From a checkpoint of a small mixture-of-experts model trained on Wikipedia: 512M tokens.
Below are experts of layer 7 (counted from 0) of a mixture-of-experts language model. Rows are named down (a neuron's output weights, with its number) and show model dimensions 0-95. Each number is 200 + 30 x the weight over its row's rms, rounded and kept within 0 to 999.
Before each expert's rows: a language model's description of what the expert responds to. This comes from a sample of Wikipedia text that the model never trained on.

# expert 30
It responds to: Mid-word vowel-consonant pieces. Short vowel-consonant pieces inside words and names, such as ic, on, an, ot: medicine, efficiency, Vallotton, Eleanor, Erdoğan.
down0,195,212,229,149,228,216,225,166,192,240,199,228,181,232,222,180,192,179,218,158,200,266,243,205,165,180,217,225,204,177,202,154,304,214,235,201,226,265,202,164,240,215,187,193,179,220,232,191,165,179,151,146,221,200,166,235,218,251,234,194,215,204,155,138,226,222,193,215,231,202,183,211,193,217,226,230,233,217,239,131,218,178,242,232,184,212,203,183,178,194,180,200,165,191,199,190
down1,127,174,211,216,218,229,174,197,200,166,230,232,196,204,258,180,205,235,185,188,242,232,212,217,177,213,176,229,207,140,268,154,198,196,230,187,192,207,164,149,172,194,233,195,178,173,184,203,246,178,188,183,198,193,256,222,237,229,236,154,217,231,182,119,164,205,207,211,253,195,187,241,177,176,183,207,185,265,208,180,215,154,180,215,215,242,185,224,228,231,219,207,164,219,157,235
down2,210,212,133,199,227,207,180,225,194,163,190,222,194,224,180,203,185,290,230,111,254,245,197,184,191,205,236,212,208,182,172,225,193,198,185,188,178,205,136,244,211,196,196,160,171,235,166,222,205,214,206,180,242,211,241,171,265,218,230,200,253,234,152,227,221,213,189,194,185,167,183,201,184,178,209,114,188,189,184,202,202,191,235,214,157,202,164,218,215,166,190,189,196,255,182,195
down3,180,190,221,168,140,213,159,239,189,185,160,202,199,225,183,166,200,199,236,210,185,141,182,194,245,226,170,188,168,171,164,198,192,213,188,246,244,170,192,230,162,243,273,169,221,211,181,258,157,206,165,184,208,231,196,195,268,200,141,258,224,262,195,216,198,229,215,196,216,166,202,195,152,215,174,135,209,174,151,191,172,216,238,204,215,198,202,231,198,219,164,217,171,194,180,185

# expert 42
It responds to: Object pronouns, word endings. Object pronouns and dummy subjects after verbs (it, them, him, there), plus word-final pieces like -ly, -ial and year digits.
down0,202,183,210,157,181,225,255,219,192,228,234,220,217,170,232,208,200,198,218,207,203,223,239,230,172,219,162,200,189,190,152,146,210,191,186,161,212,213,195,188,211,233,222,217,218,211,149,216,212,106,164,249,156,220,221,187,191,189,233,164,182,188,211,232,210,164,243,216,166,219,192,209,175,257,256,211,186,225,196,193,214,217,182,220,250,217,178,161,188,234,220,82,197,223,228,203
down1,246,209,272,217,187,203,192,199,228,204,201,196,204,134,224,156,182,166,237,185,213,209,226,211,233,248,239,157,228,207,170,219,184,223,151,228,185,204,145,156,187,209,214,175,211,214,271,198,178,186,130,142,218,205,249,239,209,178,241,176,213,204,180,221,176,162,187,250,220,168,201,203,175,237,220,236,225,170,217,197,165,177,197,203,163,223,268,206,194,214,215,162,251,221,200,186
down2,207,206,161,234,238,200,170,167,176,174,177,201,133,166,205,205,211,202,188,187,186,173,201,131,208,208,236,209,204,196,228,213,240,200,139,210,164,183,156,190,130,167,185,188,197,176,206,261,183,189,167,179,212,238,188,180,161,239,207,215,209,184,232,225,203,226,203,156,290,155,220,177,151,156,206,247,196,199,224,153,164,216,205,200,200,223,219,227,187,216,167,259,211,208,147,227
down3,149,112,182,213,167,182,191,202,184,178,192,199,211,166,188,211,199,240,191,238,228,170,188,181,199,218,207,183,206,205,201,202,220,222,216,216,137,220,121,169,217,260,227,251,195,185,162,225,183,193,185,177,216,253,160,182,217,169,197,193,196,243,159,215,219,168,179,227,212,162,190,164,171,173,203,195,239,215,215,261,198,204,200,171,289,192,239,186,211,208,235,222,146,251,172,210

# expert 23
It responds to: Mid-word syllables. Middle word pieces after an opening letter or two, such as L-anc-ashire, b-att-alion, l-umber, writ-er, sing-er.
down0,241,224,185,153,216,213,183,174,203,249,197,162,219,226,259,228,210,155,220,166,228,217,224,231,172,202,208,210,195,223,226,219,203,194,156,204,177,183,207,177,153,212,221,145,205,253,204,173,161,183,203,177,201,223,251,206,182,176,240,154,205,246,264,191,191,174,204,202,162,210,175,268,215,250,203,220,191,198,168,199,165,161,242,217,212,270,153,147,194,223,180,238,142,177,211,201
down1,215,197,230,192,185,233,248,117,209,173,268,236,230,223,218,230,206,203,206,263,198,199,180,186,187,227,223,208,219,206,222,235,196,223,161,147,224,222,210,233,205,233,195,172,213,234,170,147,210,174,226,212,162,252,220,182,191,209,174,235,174,211,135,205,172,213,252,206,258,242,169,215,186,226,218,189,134,191,190,191,195,197,257,221,223,227,184,234,158,197,184,204,212,249,210,247
down2,247,205,199,201,191,233,224,213,250,198,224,232,207,224,151,198,163,206,191,184,136,247,220,177,172,156,177,245,167,223,226,161,247,197,178,214,218,167,189,170,239,171,164,207,149,221,179,219,209,173,251,217,155,222,213,236,185,188,197,246,190,163,209,188,196,166,229,181,165,168,235,151,134,245,171,222,179,212,245,186,160,226,199,186,144,167,195,234,194,202,137,195,206,175,188,165
down3,143,177,223,185,188,200,163,179,225,211,165,226,205,204,177,218,148,179,163,192,213,209,153,224,243,202,179,206,238,197,212,188,169,167,172,151,221,220,177,212,176,154,238,200,206,246,177,220,172,270,179,223,264,222,179,166,233,229,211,174,189,172,162,198,195,159,178,242,219,199,232,147,205,198,179,272,184,202,260,167,171,243,228,207,223,118,208,216,185,206,222,202,170,217,201,168

# expert 1
It responds to: Table number cells. Small numbers standing alone in table cells or between dashes, mostly sports standings and scores, e.g. 17, 0, 3.
down0,192,174,242,207,160,170,165,226,181,201,188,203,198,174,270,195,144,147,150,250,150,260,218,231,237,204,168,203,181,205,197,172,240,206,222,212,202,216,220,230,176,185,247,226,203,216,203,205,161,210,161,159,213,193,148,200,192,211,209,152,221,199,207,165,245,216,210,167,139,226,158,145,215,195,260,208,225,183,178,197,256,177,188,237,155,222,195,205,223,224,159,214,187,237,232,186
down1,193,206,140,215,207,153,207,225,171,204,158,220,199,182,190,165,179,233,156,219,227,188,193,217,241,201,212,191,272,201,157,193,214,199,202,167,196,237,247,254,258,133,217,179,152,256,184,203,259,219,165,213,215,154,186,226,185,235,166,275,196,191,227,180,234,221,179,173,239,196,205,171,214,212,193,230,219,233,191,161,216,182,169,246,214,172,189,145,211,203,235,208,168,195,176,224
down2,210,187,199,230,266,220,208,152,230,168,242,136,162,164,239,203,208,219,184,246,201,196,191,164,195,195,168,163,215,227,209,197,240,169,216,173,196,170,184,265,220,229,166,232,184,216,227,222,216,274,197,181,240,213,150,208,194,220,238,145,232,229,256,227,170,198,206,223,232,162,170,179,199,255,157,192,153,200,232,201,177,202,165,198,221,253,220,211,212,172,210,245,180,224,208,193
down3,205,162,193,221,185,232,191,223,207,173,203,198,261,222,219,158,233,209,182,143,219,189,227,231,199,264,247,180,236,211,242,226,170,156,221,196,204,194,223,175,113,171,191,182,237,269,154,199,213,217,169,176,194,212,185,208,142,176,170,199,224,197,127,201,207,192,237,201,161,208,203,203,162,203,245,143,175,212,229,200,165,248,205,174,173,224,185,182,190,211,243,197,169,233,157,204

# expert 39
It responds to: Pieces with ug, ig, und. Mid-word pieces like ug, ig, und, eder, often in foreign names and places: Port-ug-uese, em-ig-rants, municip(al).
down0,212,241,188,168,210,222,271,180,215,265,232,171,162,223,203,151,223,193,217,174,182,189,194,177,155,221,151,161,210,199,217,203,173,219,178,219,158,179,161,210,247,235,172,220,204,177,201,198,244,212,232,164,189,276,194,185,235,179,130,192,174,131,174,194,197,139,197,203,206,233,199,203,156,221,158,195,161,229,198,161,189,184,192,205,186,247,178,185,236,190,227,181,205,185,149,234
down1,187,256,193,166,245,189,155,175,232,173,211,212,213,220,232,185,173,181,263,169,200,195,187,176,243,216,225,211,215,184,259,196,227,234,188,168,208,156,199,208,220,200,186,196,274,150,197,205,218,248,237,137,167,191,258,219,188,202,237,177,195,181,172,208,183,189,197,220,186,203,201,121,228,120,204,210,196,189,213,177,245,212,209,238,244,209,205,188,161,137,208,214,208,209,224,154
down2,234,142,179,165,237,205,177,173,180,216,213,196,211,226,242,194,270,194,190,227,210,168,210,194,154,237,214,172,170,187,222,179,149,233,221,183,220,188,187,195,229,225,230,147,232,191,218,190,184,178,209,186,290,205,261,187,250,192,182,192,241,215,173,197,227,165,201,203,228,203,191,193,192,263,210,275,224,224,234,228,175,166,214,219,192,191,197,210,232,132,265,202,198,232,170,193
down3,204,163,191,189,164,130,187,186,162,169,186,207,206,163,189,155,176,226,174,194,195,201,162,187,294,194,231,183,213,166,205,230,199,152,191,199,244,181,163,138,192,248,206,189,231,197,172,156,159,161,185,148,204,243,222,203,184,185,205,190,193,216,210,138,183,227,203,165,175,195,192,227,226,186,184,184,199,232,222,166,206,212,174,160,161,155,182,236,205,229,203,151,178,244,140,244

# expert 10
It responds to: Mid-word syllable pieces. Middle or final syllable pieces inside longer words, often vowel-ending like el, ge, ce, le, as in intellectual, indulge, concepts, unreleased.
down0,222,221,201,205,175,213,210,215,209,222,201,139,211,210,190,207,189,178,188,208,165,191,187,229,233,180,267,166,166,179,198,223,243,172,167,171,205,188,222,224,211,220,212,197,256,269,224,224,214,147,154,205,216,210,192,210,162,165,195,202,168,208,227,252,232,203,201,239,226,170,193,268,150,187,263,162,210,229,194,243,262,263,209,202,256,159,249,180,167,213,234,189,179,184,202,200
down1,240,230,157,196,200,202,234,200,188,156,210,208,163,215,151,187,195,167,221,214,239,223,171,261,167,170,195,187,199,197,162,207,175,244,204,220,213,246,164,179,146,178,189,204,178,184,255,206,166,204,194,178,247,270,178,202,144,231,214,234,221,186,177,184,196,249,191,273,190,223,220,223,242,254,199,195,210,175,217,269,240,184,188,197,150,181,241,149,194,189,206,153,193,201,211,221
down2,189,137,172,218,200,253,217,190,176,182,177,193,128,200,244,232,238,157,199,188,181,196,220,238,225,211,194,228,212,206,190,146,185,164,215,203,200,226,206,198,153,240,150,154,143,216,274,191,201,180,213,210,176,210,192,206,229,188,219,233,202,233,147,259,245,171,210,219,197,194,244,213,134,232,210,197,222,220,166,224,152,263,206,243,196,218,218,209,188,182,203,142,215,214,192,189
down3,191,204,167,210,236,154,216,242,175,157,181,213,146,205,192,168,185,267,180,193,229,215,199,253,235,213,208,226,224,198,255,192,212,205,198,254,226,200,191,208,228,164,246,148,164,191,138,216,196,150,197,212,173,221,169,227,235,161,179,222,188,197,161,225,204,191,220,169,234,162,216,177,221,219,190,181,183,177,211,175,179,229,242,216,200,168,117,166,257,235,175,147,209,244,208,202